Weights of a small mixture-of-experts language model, trained from scratch on English Wikipedia: width 128, a sigmoid router.
Below are experts of layer 2 (counted from 0) of a mixture-of-experts language model. Rows are named router (the router's row for the expert), gate (a neuron's input weights, with its number), up (a neuron's input weights, with its number), down (a neuron's output weights, with its number) and show model dimensions 0-127. Each number is 500 + 25 x the weight over its row's rms, rounded and kept within 0 to 999. Numbers have three digits each.
Before each expert's rows: a language model's description of what the expert responds to; "comes before" lists some tokens at least twice as common just after its tokens as in all text. This comes from a sample of Wikipedia text that the model never trained on. Tokens count by the router's weight.

# expert 10
Line breaks and conjunctions
comes before: "| ", "-", "|", "- ", "The", "  -"
router:514492494473521524537447433464505494528487529503448510510532544516528449479510495539483483494492541542488485511512518483508492493505493506475520522454492533509490508512482491498475494457457469537522478489510525532506494463486531536507504502511483522497507504505530516480475459477545454500531517528518498480509538489499495463461500489457472519542500519519498547531487449529491500478507
gate0:500500472498527526501481520497454493521454474512526511517488523504505483466532513495487534494520506497524488526509466527516502477490472511488507464544498519497539488484486496546471460475542488488500454481496519485472501500542532477488558468491477537496505504508468505472459555461514499508460474539526512466527483495512460526488481504448490543504502526491487558536493463467515483471528
up0:563515547457520488504518549503497479500490548476554488502494473492533493551512497493527545492521455536505491551496518536535518492486499468506505468515524497515477549478497507492500552539497521494467506498489538494507487540496504513530520462507446498503525512489503457489498492505516502535514544519495481489470503507510537540528479491475502552499503511501501490475471503502541528507451
down0:482483494497530504491524522526501533523503503484495498491502483507527531489513527504548494476443430484466468535500538499477502536499486506529478475484508539501504507475529504450476490487479540478487471560514497457511486511486499492499504546497476474519510510496472456523516511498531514554503494512540501557442488525542483509522453518487498502481523485505526566510502507493499538511526
gate1:494520505506483515455490472556519541500489500472528487517517515510460488512530464500482498467529519471485555514473484523516506523511476529512469482521493499525451445511511469507496535474483489504522475509530526477507492528481449468537491541483480494463501525517516456543513522503503529515477495514551508494468490459515542495510497499525510520440517488520468464508500443476505503511465
up1:492460480491532494520479508502475545446518487470474460542440537476526536512479529479464497492510493487534460514500439502492511503506501473487457484487514448517451502501512507493538494482497498506497485487522526476485515504510476501543492484496549488506488462497536487503474506489476457507489500509500487475543530506508461489465533472484478486461541516460522499498489493520482481471569
down1:487497519478507504508469529495472516510482507495502478514505507532462526468513488499492562495505533505506525487481514479483521479517509499457485519533487440535513535496559493522516489495465493509482462517506514513495507568537474516512474462524548486548467498489494555506529528536495492511522471487466472468486512469503505505493511461485486468506504463498539533531496502469481479426483
gate2:519554431497516541521481503446524508527518504512514505504473519526523524486492543493474529474522478541506479493517487483512528490495510506471526463476533508504499477439500467517492471511515517517545488518539518528511490498538483515514479522502489524545518472476488515501489476488492448483511490558498537486492510511495572512449497546487519532501477513508468519509548485504516474502502
up2:524497498507563491486483493533470521517525545502508489501472488476454531502523503519501497495564499485504460448529452505482493541507511494476535467538533495485485494478477500528521522471465515493530504483493510501493566489526486459524500525536481499523486459476505564513504558538486557502487494486485516497500501530473501499469479489529524515518493479523442483507515495500494511483516
down2:504519528479506490522497513501524508535539486509511493501518490505481531510485493423540500542495489513479528492503494502487527514496457487522505491494465513530540519479523518518501485502476527543481474503476514531514523496491503444522501532491524505515489510503452521571467486502532507522476543480505519520496514498477467502485506518471535487528545435554559534505475518480543526494476
gate3:524507481490458507478537493480520491498528503507468475496544462510522467515523478567491493508499522526457470539514475489531519508520515500485417537511477501575507528535532557489477520495487490515502509512492473482516461522494498515489506496507488447512517468502509483473496497505512466453517458513508490516478484448488494487499524498553484497492512483489493506445523503520514464499478
up3:506549519489517513452491530582528510455521525501503508546434486471524541512452474498473518559453498486497509519538531458536499534526474469500494497510478460504499531490495468482510493557534517489466474512495485496511498516504514499501502507516494486486497474497457498468511487544488537516514514496473506521494506465545531505535494511513519486486509519512508495473470509499467510485522
down3:507532533484488518483532517494547469452514465466474508524539520480492523520518494485485489520450474533496524530475491474530510520508522517494489463459525512526525535477506523495524492530504506494546502516507530487494457481523562504485536491489484478549483474525521461507534557493501540528512517555487504482466485462516497552521504506532489501450484505503509502511503531487505535495476
gate4:447543503526480492552474473483510509497480468447511506454525514508534492497502513522527509519496564501499493517510465548482495522512491509443488496524448531503531473488509509472519513491512467481475498491510464474552462523536548543525492513523473519509466544528475497498507543518487501511513490502501462493494528469477505481517505504454556495536479503509492531519503485487519471499499
up4:529481472499547512461488534492546476527525541526451450499538485498523497501494489490491532488501475481486498489491499467497496517500492525558511477528537500501490474486452491509505495438523524517491476511503521457477513502514471506476442485505482484499517513505506491533520472507520497573493496456539530507447485546482571511485542478499482507481504491493504488484520485512496538501498
down4:506541463517473497521510446526519542484509497511542499499496511529538510503484511539515507486499541525482542491527481522487456520474461501466507558526516539503500478471526535520501506515514496525504531530496467479501478476458513513542496538490473483470537503505499483478476480507568499510481500465470523525498465481481502453488530506495493480493492551466502525491469472458529498461473
gate5:510526467506505470452505485482491496519503537448512483501481519500524509480541502496495523516510488497499445509533503480503491526504511514478526516469496502476455477505496495526483462509504496503497516458482494518503514504501552465548445498451507517478481507535516464475531524503514514491480455507514525479489461527478497462472476478480467496562455557465517527538475520492499439489475
up5:499491504491498495516497455461474511469492470491479515512560499463495492471543515510486472538494522464498453546493488519498484521510490533545524525479468488516482490534477493491503452551497467472504491534535520491490485458514559472494470479529486503499477465539511486484486468501551512499492500513466494514504528492472501510518460485490489522533466477446509469557481471530508490476516
down5:498512454525521492466531499517543514539486499494512523531515490533512552476518525522470520486505512475538501513501478466502515454502494525495495543493492537388511512513530519477550521504482527542496502506487486512478478493457500477484490516473486503530465545455468480513497499505537523515484493497545496478503515532492474498494470489515498531482520519467511526503486490466504463465473
gate6:462508517562523456517512493468460490476490505518502513548506495477517478509492548469476479474512529470499514506473452505513505494505495540518543429489489510494504503529533498487495532502534455501536509481477478489492456506500484446502474470539497517522473524490459504470502477506484514480509493507468495485512513485454518498532509551477463490482545508487531486464467496506460476497543
up6:475485472529520522460483458476503479472542508477489502526469485528548489531512482480504529500471454481485524536503503469472486495495493525506537511504512470510509515538512471529553532542532473549478491475520525485483499508523506527480533505558513506447501476498532502498494479497542479475479471515477466516505469536530500495450555496510532510442510508499529491521481495518483513494480
down6:514558484462489535432507457559522496501506491502544537486524510513534456515552490497527483475516485502484492486490491478471461513494533515500511477500534492478511472517468462507507526518512495513517483485497513465528483517494462496526531522467542442437522518516502535511507497510491497497508501519503491514508512502517545530510526468506488514467509482538495524542480466521496449539505
gate7:512494498503488509485493489452487496508529505520563463455522505496509529497518507518495493494518532500529466503526507462457500475505501535467508484504479517516539470472503468490495544485488463485506514526517493511446499457487523557468542510509486517509499482494508543474531475464431487485502549489495495484492454470489485465473501502492537505488539475535531535511526518488522483456540
up7:498517486500458524516520492562465478502490518507496479543498461531487484519499513524501486487530514488483522499520448477480500496490507508501512501522531472480465543523512556513488515515521573485486451513503472448507494466449530494492518497525498476505542516512462533501516462514533476460499531492486502504534518491557477516483522524510498499496549479472437457492511507510488499496517
down7:520520480495479482497511513475548542495499484486507474537488518482480492503500519517528492488519500463483481477523542484510498493526525484474533543509534515486490484480497486457486535470489443557508529457526478575478525502509459516501544507524549459499484540472528531478515472498488519544503518521482517491488505515502498506475453495508478482491498539489470516468499511480481537493438
gate8:522513512516484465491501533511501472513487476495472495488533479469510514535514510498492489493516506509484488537464490522519477498505489440506496477498482541503467488541527462546494441480528415474470512503482515486524500489507514505502463537518533507500498555519493462500510491482499489500523536565504495495469485524463540536524517469472494513480525531535480505526506509519515425506500
up8:506474519523530535487471535545496512530468481475503479461448516501456495496505518490489491516444482476489497488555462478526534491521463483532498507496485508509510512503488502492540512496495543470496505508464472508489492474516447497521539486510470509463522521508522533502493512538511500464515508466515470479474492559478471496542496501538490479482528473441526463515517538487477531485538
down8:477501511480520484503511510505514483441518533463551497491517509497499501489516493492489476483525566512509528491477509494518524504474474466515525528528475489488513500503536527474502491510483508490437509472513526491543465541468485527491523507496499496502494523542517519502441486485509499543464525512482522543513493533504456503533506559522485445533508537542508506449505509478494471558502
gate9:489490470550517479466486516467528493524485474530542492481479509463493498439510496466481460527476506491438518504487513524536499510466525495510502519466488524547448488529517497506481490498520485470505538535496479447523553542463471483452468484469502477524515526493461513487529480498501535514487464492514507500490494522478484484500522524500479490482533500517520525484454533517475490494463
up9:545533518486476477465528503508518506488508484471489504536495500530511499545497483497489549510492495492545506514524476488493512494498536483480513508518500459499538502486511469522429489466488479534507461505494488575538467491496490550490528538506498533494512492502554519490507475503529509485538507530514491512533508475543471482528481509528539474472493529475462496508513444492501518448537
down9:525499527476505499508506502498469521503493551492443515493495479536501504502511523492493540489495498536538443543498490485501485489535480486436479521500485468515554474526512503512483510469470541562471450510485484513502509493501493516516531533524514515496516472462529511537463525508472482494513507523514491527494534483494492464498524503513462550490465496480491503523471446489529518469558
gate10:439535494463488520539497496502562503532470524476500488514492516513489479487498501546533523508505474491514484525480503525520514472491437502515528510497555533535492495458509556509495467496493479503460515513530498467494502484509464504490488530528513503476504461529510543531542490494496509524489490513502551492499532473483511520494444481496479428511501524478529495493480485486516445519504
up10:502501514474516517442513495560553459470549506498463502495493485517490528495516532502490515531516493505497468534498484479481536488505485508519515492452526480555512527477457477489485506530518488506499455479476424511478525512510482468517522504485486476506497469519538483484481507534542458498480513534485529519470506498513489490529503522536552528541523521458528495504487480515504521518472
down10:520512484484499507462521505490495482534483489434496511527475475497519455526496485531522535520508466485477490543521458498514508511458485534532506495560524441537538485442473534507490509461461501490491517484498501476473484556536525477496486472481501465484494455510547472510487498488474484528492511509539502532515469495524501501496488518518550438511511504475496486474516498487485492508503
gate11:510521522492488539495494533473471504493506505512519466496496522531483500472465504520533445527508499465480474486486492513460468504511470482502519483451493480554485480471528490503491509494495544468500508498526500472478436470504505531516496523477500452486521509506505505493514495499505510510474496469547441539513537541563494490518501442530492510495543513461522525513556521489498495545480
up11:490489535495496558488495503551471541538470539499486497497471539485469485512514538536511500477494517512467469482480450467473517520543503515478542491481524499481516507526507510519495475493494468503506481480545453493472482509491487450531484515494459524479514484496513519529508542481463482506487532501525495484547532436477505481476485533488514503487513498528479507470491504550509468549531
down11:461489535495520509495522503481491494533446489527500496510520477519499512505520525483546540536524538494487488504526538464537505448508514481523519490521523538453527474487561511536511533500523496485484493539538480513469485543501531485510501512496494487469489475441524466531470500511507500476483526521490508500517512466468453480448487516460480503509488483486480506487531569507492506492524
gate12:522525458529454508500436493517455539493491527536512465462464473550503465512518507502501503506529464501515565483540506523502530495501558509525499534558482476527470534509501511500498484516519493503527489508475527485510498518539493469501528502509475467451487513454505506535491499457484476538498498472462490497477522483548451500510515509489514512505534511505496494483521501509483498488463
up12:535448460521507493491513524480529499460487461476500513533525468489491512478504499504537567486517506505500504476471523492463484474516492505504517484505497536517535500532507517486510469488506506556520474512525510458469471506511477494507524540506477491505453505508537498465502529451502490486495516558443555467489542523512513513498469464482508499524467459506518560536514484522512503491507
down12:506490466509459534540528492528508513516496550467494478493479510492514458528475512493505480503468523498491498483520549502509492490508548477468472510509479472603554512470491487463525489512480524489508521488499498526538526549524478505514524490458489500480504505474470524550465504503491502504508504501529476451512484474533502489486498464502496474556512491495487485494511500522531444530497
gate13:543510539492422531529505459484500553523514521526487466500527490517500485490521518496513534471498464476524535530540505515532445483537517484511493471502470486506552510509545482476497525502526483502507517495511495484447501492518547528541535518518487502499502519513497485498502476488460468491490486495503514496533518445493453507563522482499496506529493464478509513503521484501508519528452
up13:489485525484550536453490500537473499482549485501457491491465485464484514521481488493514463495521490517537516482484494533504465514502509476495536488510480481520505509517508495434460509521485514441496483474462477420480452479529492478516488499502491506512480464478485490496471502512537502455449546524512509520486530505526473534523498503504517470505537492470481509532492497505513500518448
down13:455485504472514504474521496535492535526538494530522432520459524454502488535515518483519490497505499460505490483510470490540549492487517475472490489472492469509516523481479498472503486528497517514498477524494483511464488483487504511505465481481560525476487567530511497494494468508515477508512534538524536476479489537473478475546501463466528515527528512529506465543504486534533536524508
gate14:543466503476458426533490502483516492497503461525509521499528494484500444464534459508528570466533511478480543537483535512514480530474475530483498492503455490528515486483508468483516518499490489502540488510477503499505503475504526521524514501470495535466439486510562501469494526455481478468494512518514487524495483530508495518484501499498476478497487523518505521482541471513539485521503
up14:511516527534497498512509512495512495468470506493528489491474473500523508547445488494526463513528489496500523505510513533492485480495489482470465506509482561473505521488486481491515460501517473485546484539551524479519521519498481512484474500474483495558498510505536492496496504490477540467518462491519530460451485468457492520511475494511468484525529510522514530441524476585479532523506
down14:459507505521487520443456498495581511505514470491490522500509545480453501533509497524499482485531512521488531479508516488535442499469524523520511499523505505523526465528522498486526502491497541478498490502500523491527519507561498490504502465503540501465503471492451457513469488501465511470517463446518520518489519523515496542469458473501509518517505500491497528489530529441496487480517
gate15:471539517515529524538534510444533497528499511541568485531527515483516507511484477479438486503481501482492496529490547517485533467499486520527531463490474475540472536473504545523528471529504536513503462511496490465480509487507472470507490484498507498487476504472463504512497467488485505466493455519470493488480525507482488463479514505520532498508485525476503492475501579476501465519501
up15:482466542475515537499507507494477490529517445556471502541513518536509506493488488531478496507514492490501527521494495517502498505514463480486509516500461479454528521510527553511513573533552507475522473488538501522523488502514506519523505466497524489484511513537516552518531490513487469512497512497497471487518484536501519490570465498555507501479502520506498501445502560507473522490475
down15:498491454488492508522521514486443483497497499503530498510538543538467477482452521538487489509460468499495540486508546474463515466489528521501498540503495482495457512505531526492504556511523505509474495495514484470468453496480507532533480484463533509488508462493520471491513509496492533488483511489535495476516559544478499511518491552529495447511497536524504504468504519455463514483471
gate16:530529474464481505480498509518507482484483525501479501540519491535490511478484513510482516511480514479465545537524505466459526484497523489549500487475476453491509528485531516525519462526540527512498534492477493561448482453516507474529502515465490505542482477495475549544501527528442521520522506511510512475526493488506505479553465512468497524539496531521518504515512533480512465499474
up16:485499509473510506447552494521490475480489488527553473505526561519514497521502503475548523494501513517506472501485493493477531544482504464521490505506430515506484536532447528499489502498541532505500529513511512518528499497479474462459457488506525506493482533511458521467483509495514499518506506487478513485467453518541524501476502496479503465542462472505551444463508498522481484492490
down16:459502520462522515485503505518495505487474516445479527489486506526500497513506500494435479539477472493501501460459503514507521469487517473505534505476497524459453490504453538470503508487515502500470492522500482520494507482518463537476538488473502470499515477477524526473499530509515501492523499486443509525460512460488501485472475514508505466508425512499550462467505557510484515523553
gate17:542447454489495510517515449531509505505470507511502475546527489474488509542504490474482484520531508517562543536458483526510498491498487475453475554506511521475489518505525519523481514474562506493471489501521510517487463501470473509476526525504494521512514445544505548511477503543494475530485501536510512452488522479483508510500549480513473480515513477505503486523512503477510486464472
up17:532490499533493513503479486512536506491482496544514525507539532500510505530488502452469549484502535533521460480493518506483535493463512429465516442489486487529512515490501526512540505526460523475518530481500555510472459484520479512477478500481482490479516482485461510520517539491485484558524520461470488497503497522509486476555523489501515456498495491494518541475515456498491510524533
down17:484514494460495524482545553499506464512533488520476471475481519552537482484502491506512500453511531540481483454512512518522513514534506515464479494493454496519495511475492442504519509521530541475496523538510481522475522517467483461551485444506508461496486520475497496523518490481514468486494460523504549495512515577501506513480477507536519485499469484484469494466528499502482502511521
gate18:485562530475475508518462517516483450479466467509510504496507527436474488497512483539525549499504526484480500523521528490546485497509513509487502507510466510509528493482501477525521493566490509465492507496478494512523503458489498500524507486522482516492505490515479500458528528557454507498535535553497463506515462512479491464474468457475518505499470524504506535525489505515456514495441
up18:506473558492478461450506462496498468480522523435501508491516479502482519487518504521515479502512514485517479546457520552483510505499508500511481487466481523489571554532470523518483540498461534504492481474508473489501518490480496498450524493477477515491478485540508519513483487551487556523499522494470510504521473498429481494500478508464470502513507503511467547490508493478480512492497
down18:494488504490498504525502500508469469490506505481508497483532492429515505498532520550518514509513495497494484437535529513511475555558474510470548500516477478464535493511518483538560475491527529535505514461453516477529495468486520477488479483490505517459486492481468488534483481524509500481487521506501512484511507516460501481439524500521499450483510506518485467471480487537474519492451
gate19:499553527533513501468538498527461507524545513537531489522537525536494481455517482506516512517466494501462508534499459493488488494488534533476509557534486503573499462471528531529483508502500476524510466499514526494510486488505504484493519503542517470533509471508507489503509502531471501478500514498522534487520518473497522516457497545497492488550486503494512523487441530549508514488549
up19:512501502500537468546473497510481496490500472476512531538585506493521480509489506472477549505516546486528515500502456499486447488485552460468465493502497499505515499538507490515510531482536487535527509519501488549488510499547498497537515492476529517517480519494483465485504515514535528491499476514503520512544505489476504469459548541495491532527449520477491481508523498504495465520551
down19:484469459456461469520472488464480528493539508466467539521539516495465510529482466485522468497475485503475475487464484520504559491504483526516520429472509482527507473516463505516458497511525470481476524483489540500488525502457503518549527516497494509492491481511478497446506538461513499544512510511476503469522501525482523510530504509462556467511504496496508524531506494506487540491501
gate20:540501472471541505494525483475518494534497482469524528504530570509493495532521498547492495506492507510514491474498501534529466481485533511471535499476484544520477468513516524488507504541495529508508445511495540488497502465456506519470509540527462456527537514492514553495473502496533488476527499520461497552482478548501466493500462542555514483493492510481512486525508481501517508469508
up20:441548477492498484502507542503512491473534495472494477518460483517503544510488466460456503526504501472463497516498491495446455496502520471526488496511534481528459502448507518486504522535519505525486521563516479489472460497510485491533524509538498461527517491489519500506501566481455494522491464477491495491515505500511526509555522525490513461501492485495538497489526521541541475490517
down20:482483468504507478501472542507531501483509496529476522508476471524492511506512440480468475504540465443494509535499467522467505510480523493513471505531509489576507435506523519472533494503506494502482520532497471525505502498523529494456505478478492484527491512491477511531509520492470511475461463480456451514528510516511525510558532519493516466478474495473492492487529517530560499518521
gate21:526525491532537479511503504505487537523489480484501488525486474505503496529495507508510520476502471518549514443512477483502481453492526491469513457437500486516490459565511547501523491480517494480553477511526515512554522532561474526473546517509449475487511523520484466476482535541481491494510506467492474439487531503536490511505504491508475475497519491521499499476500498489477496519519
up21:523463481519492440529493456470528499490498483525496509521544499498494492507438481548510512520480489493496514512483498495537503521504551455518510534458497476469529463493509494477494509497493496501535513486491510505538530538525529490493516506475491466471520509486463472502490478496512481495490491562505515498502510517485552472504463465450460520548483521507517537461440533501520490536491
down21:516505498482496474495496532496530494506467476521485514503490479494514476495508478522509539531481477460516495458493523490534524498521531530482491516476494498512505515492488549504458485485497519544536495472485495546532529528479506502499533489462488479531535554547436471452530456519477493506535509509494506530505475544496484500533543530519464526532495509534502470496468486538489451539520
gate22:513467468483487489478494510460482523511489528472523514546548527567493499506484505517505495505511490478521497519523539527495456548486485531497469481480480523521478499496495486550514501473536495488543519506436460488458487507558508489514500546468465533529482509533563496465511474538479498459496505494534474481496488509507492513492509480499440516521467518517498505528484512478507511503484
up22:467466473536487500507501495534506478502520458507460544488485502548490495488468540513530457496502504511454517476527478493475492537535509486494507479477494520534473456525524529505506520510471495512512487474548490544497500508506503459536464537474467461502489529495517459494539497525510489522518565512530511502495508534478496539479467508514458487502462511510508525477472499510529438537500
down22:524484515521510486515483523544517515480527478508467553477469480491517446495492496511500471506461524547499501499540468497487502505523530465492515465496510488495496498493466466458498468502478512538512507511546474496512480525454474492508467536530512495442483492504493472528521532521526528516498541520472513491526530510484507501498414461488507535471493478508561490494495517475499499552514
gate23:471503533560517533501508521495503487471539526486463476474493533509494457520506558515507540498483524499472526513516449519459525510536484524478506512513496473501496508476521492507491433465515513493495488506506498490476503495512524521502465481464505481488457498517499505458454472561490502493498492480500508491500528490523477485504545518518441597517518506510465495502478515461505502497506
up23:495513463530512500483498569489500519456509508506530508465439501516486522490505489489477533471497457482476494527444514507505536503515496484470489510506506475531480500516501454475491514555529524483484464475460504481465469516522489500515512464505526552516483521472538474521476534457492507500506516473481516484490510569525524525511447482504500500494520533498505535490543498518466501533473
down23:539511509505515449486481514473516491507532522490513477443463503491498497514483524508557505505491483572515479520530513509482547511509503453473542504476475468485498534490484475530528510536474482483519485498521501509551480565500518493527518500475524488512498525487510522515483475520485511455497472489471533448560483522479554495491487477503470510507494495488476484537494549495507490490533
gate24:521465491521525538509454517489481502483511515459530521506471475550559487480496510505508473521526529538510492475529483428504512507517496514496506479502509494516521447503513486481518494519503543481510478478542504536506483495510496533496514507482522499485515481503534556519516514517483471527505492545484470440510515532514544451495481507497463515537470521509525546477482523528554485523508
up24:534489430514478526519509490462482530514508492492500505496547505502538538465513497499484483482498503444448461549464519571527503555486506525510543524486507527514535524465536518495476526473470505530495481503489488521510486548472443462492489494498479456507493505495506476491513469488514511515495486503509519527501477510521507486499526483509495464514504468478483531513506525493542543472523
down24:506501467492497485480493491489466500518529522477485483526487499505527479464479505507526519502521506452488493507520525494504502524509536473472528478439525505467533542514508516559517501465469526494531489506487565544505502532486468500504506553549495484519485546455496525494501473457509512500490511494465517478444495458491545462473493513519472512504532495491530494501514555469533502471515
gate25:494515502503513465449475449493542497490531532451504508507522506468524519522482512527461494493536508492523505519516488493513465508500498475507536498436438488523485500521513465491473486487495480489522488490481487539515498469479544480491493486517510514509478514464556480479484497489517512488527438507517506459511511491481547516492501503505461500515540479496515531543549475493550558465501
up25:452534522454467546504476524478482515520487491509513447483522506540499538478460511481539479456520497487519536498497515482506513521481519509512516459512500501513507522509478480478499490513547537508573492516505521495487475480498481501513467506466496517463484514487494543510457533479490501510499533543472526523446473527515457515516489539509516493526543481517527524474510531536499516531533
down25:517521505496468489520463500533529529501497497457468508509488469528529484559476496503447492519515500490491521502513516522503511459545509464521506515459505505510477517529518483456494483494491523472498459505541517516510463507501508528501485495466498484495486521488450493460513491483550523503478480465519504474461538532467468503495526489520476481441525504463518554492558478529532488520462
gate26:490524482518485491469465517474534490532475490518501487490465512528498494474483503480469506482539522514493528487526559457459475504472458493488513466510469465489473477511497506487494531526492502461512500480489527515483546447501502491507532495515484542533526514502494501498484505524481445470534505484462482477513493495440509475539511463516487526528452523577485533491509545512512515479485
up26:504487491483507462500495475539485436508551477533473485534516474527473471471506480498462498466491479482506469500544522525516463469467558512514526482488516530497514510504503495494511461479516492492543465506533492521513519545503484530479496517518462503518505513507466507458492457510483508509513502507528485464457481521494490496516488541545473535483459529490472517485435494492542465473497
down26:507548536518500524513500461507516509481476491491531482523510486516506528486502550516532515509462457485507487510508552537521533536479536521488511493513469522482548483498530476446547450520491489500474498528512489498505481472493509533501481441482511502524544530511534488487520463491514445486478492520510514465490509495457517531507468529458514493516498449463489492480505488542512512469533
gate27:509544515521516500538484514488506556528493563507523489526481502515463500502509505517527522495483518474462477490505507476507503539503498506514529546558520472514480510493501534478492497462515506570511543479500518476492474494504485461541515484506502487492497531515505493562495434487487482498447496549550479499530484490481531460498496478511474493561498499470525505500474494507499513465493
up27:466488531505445477511502560497477477537517478529490500450472542510471481537507531532551511492529495491481503484522497456536475512501503530502490466575476492486542545516498505501521444454489506477512505491511503513512508508499461459487453500464501498488499487475530514504479504521488468487465550477461491503492488518486517500491514533487534504487470476483496524456460507512505478509481
down27:421490481489480476480534458491473473527496502481492501504546485504489493485498521507472495522495531519399490483493478471513522490532532510485501494508512492519509516547479545492518503491499485542541445521474533466470524545492532463476475484529474484487458495508483453497492525461498471511500501494514506501510510493518486511524472504487493524506512496499477546500518499454509488529549
gate28:546504491495456533486490505474508545495519539493497455507482527508539510530497502507519478503480463469502551477514503475490519506497479529503450496543549500500479476536551499485517484489497526502474447513497485480578519475489492520497518473543513458518498472493487529531501452497500535484539488465524476496514491475478486503534467482494473508502558496520523490460515497520501479521527
up28:484530481474508514473483525493517519474520525539528480502515500502526505482519498506496507499486494479463494543521542509476487475497496528533523496546527464513468514477494486484510446505497487482503449527481520502493517477516507488528450470473484486535510564445522542536529507499523458504461524472476473520527516520539520508488497506449501493479482511475511502505536460459448529503452
down28:514484514497449485522485518507537495479526499464560487487533535551510455489511512459507534475463500511544515464489534491423466535475485545515504519505505527534480496479517496495476526514509500494522504507514496486504496507509483506506511534531489456473510491488519542571454501505462526475514534472467476520513493476482472492500466512483499542522520484534506518515509533490476489527503
gate29:493525524511493481528506508489509523466479517485507489498507476495511513496471504504526485531470470488478469550525506464471510512545492478519513470536464492548511513524524571515520486524509477518516514511497473519479488511515460458506554519470490477476543478486549492519532460487545500528488490443461483556513520499499530491488521463528496493489511491499547499470492490500546450486484
up29:515518512509483453503476526495453504474517481478468485506504514532475509477499514489503498482510466485528550496506472490520506518537491505495463492499518536512489498497507470504483492515485530492490494494477535498495516500469492501519508509515486465520499498514492500484438537507584500488465508549529541491435590512497499515501462560476506473504527453463497493492551472525513491513518
down29:477498477480483504494550488471503515477471524529504526510455500497519487542504489507519498458492500491490491493502485514514554475479517455434490532501498515513515492524536536508457509479499463510524462475463515503497499465527491494440506520515481480528498507516459474546513458481503530495530484540489457489488467526470514495499492525499500454551519476483541476513497513492460555509461
gate30:491491507495535471520486518514516495560506481505531497452481462507483434541552514468491523485511485513479543532500507504527471463521499491509466498495486512524515480510473533481566538504517487513487554499487490505502476513523532525487510501507504488554496475523477523482480532489511468468484457539507467498509535482465519498513512538478470509476459476476512485530524457456492469501517
up30:472510496488516510472549521507480483501510525491473499443479529517426484547492506543493475453517497508535554500539478482525525542513487466494482527514527454479494464484508483510515522513502485519498523531541465528510507516535545497488512495481546525469506509513543466493441524475479516526521498528517506505472495480487488526528469519535515519537505505500495501530494508491527523480536
down30:456498463509466478496565525525494494469513513442525529467485509517471510552492477498512547495500520476499519493535499494478534501495524476513521480477473518445545490506471512493542502501510496481523491528474487507491492522512474483495518463518519523525511498495538458463465540500475495512487521507462496516497435492486505523523453503558478460471505486544511497528486501499538523500529
gate31:498446477504502507548485459523521536507480504501494500512527503573483482491525481479514479459514474512532490489495503499453486485502519513469481527512508511474508462522538495539518490526493533501474496496475529499466479456497476528500542533491512475486529508503535569550516491460546485510501484479527465468515483510524485463547540523498493499475494521489463492500522449503475500488534
up31:498481499503481494495521498526539551503517509510499518518505514482516525534511433495505526490537476494489507495481540541532500552456482498499501526437487498518494532511434528453465562501525550516506514480483491467529507493533507545501461515513495503515475477513510509512491475502509530522497480502495551518477483457529486509515517494519513472476529495476526494530487553471507538479490
down31:481528517534497445479506519503482458490489511470489498459560528508513483540499485504540475514487547506450489472535500494521537476475493525508504548476479512464490524507487502498488537470501553509468506498519510518521510507463460511485562487484486521545529499499442520464481510529492491536481546511494546496473506482495489550496464517494524491489480506497517483531477498534479517480483
gate32:526485472460485467502511480537502511514476503486493495487551461485496517511488529517492476500495513477540514474480483552496486497566468491518477474507489494550535479519476526504537495498498515501526506549525517555515513531522462532502531554500499520494537496502517473522509458543485504523480535514526499467502476541503471482521484480505521494583520511525493486501532516495486454492510
up32:479474510488506471488489493475507483509455541512512456474513508486479477464509491522476528496483528486506506503467493508523528540493546462504484519549457485453458527482563521516480465484481478503509501456493500513487502512485518500478496447514447478542478502450466476492486495516474505512499501515504539478485511503467544554506532511491486548510510455527519525479470524511504535506532
down32:506524467506499502539517501527479507475488449536552504499520512470524476499493479510449510491499543528500500485554499531506482544510505507502514509480507492514507530487490508481521510506544502480495557516468482459482501539542551469466502490514486536518474524517525498520443560474468471535483474485489493498505490487506475480513486539480561491496515513452523502475510520526445508510509
gate33:528540509529467493461521464439500447496522506506465506510486500562511478530496505503487503478518505495504501558504493500469496521505464562513485539502518494481503470522534516510490493493473487547506508522461473465473479516523510511521476478543473508507506507547517476505471515482508497432515478493567459500470505501494479462505510532513488479510482479469502518513522510486498519442510
up33:472530530511521514483503494478471470537497505526470467513501509531502521511513503473487521532470495510518514439515491485530507529522540495538531534459490456481468501501490464458545512500523498475480490506479491519523503480487549464458552508477530487511514523513512480503438470510482485477514506505506489450506462499542463489510457512461522501501482530516498505500446477514510526481554
down33:506545534491496500521488463508467475511439491546466480504545476521496532482478500516495544502501512535463490450544532483480485466538547497504533524501482510510474514517500508477541538472476495510481463534519497529508515499505471516523550491493502518450516496493488545478489490493490450510469482529453490506514530504498491514488476548455488465502475487503495474478461535515529510498493
gate34:473467502493516505495484486475460478481531476513509514456507505530521477546502504520492501499541528475490492479508500495483492520546406497498485528509482534523510520473528491493528475509498465476482464456542514489472480499521475499478493500506472481524460481503532473522494467508521482477525474486504510552501504505518517502450446534476491483483525502464575498459528488463509518501482
up34:510529494498495503513559533510540513475477464498472459498511456489509513531481533480487482482470516497508568515493440478516546505532507467531526474482497507541516523531455502490548503481498525481542550544511493530504452498503483537509501484512477479442519487520481533519510532490517510498485474459502504509486499545494495506499475489487505499461492508564494493492532510481493469499511
down34:506521510458481532489542520499501528492482494489530473459507499536468509506453513486557468452496537497513517516487497457532492483493482515517507475502498528572498498504501524473499496460547510510507499506473512532500466510567493517487482531477466476451468499501505503529558502506501469525489507483466539500481542548492534487498524507514492465486506546518530490521467526492504470518517
gate35:499504506458468526450469478488518466504510458528479527511504492470496453490509478500472526485528551549461495508516498507488529441503521452503467437478496511508549508491519537530501475483488470496477502485536501505482470482488493492503487500517477478493473486490493492498563521534505481523517496546464491504494494513473495503471511510463516505560449533486477524495504529544518469517504
up35:491495500486499510510520506493494503503481502497520490517467493511518493532492493531486500495513492497480500517497495524521482516502476447557480492524490530536502511512504538505569454480494516494501505494536469499487456508487481474432504466514517506455484486448494453464539530495498499469510511498516511525502570490503455502550481525506525498456560537485494529468540519466454481506477
down35:486519510516504521534533519470478518490502473491524513504478545473496466534511467538478486513451545482499500476494510492500525514506511494517540472506509465485539469484533534503466511529493499501469544454491465503524477535551513465511453509484491520572453470486476526524451461533494493467489518497487528481488493493506474487512507551500519522461495502530494496469494482492523470487466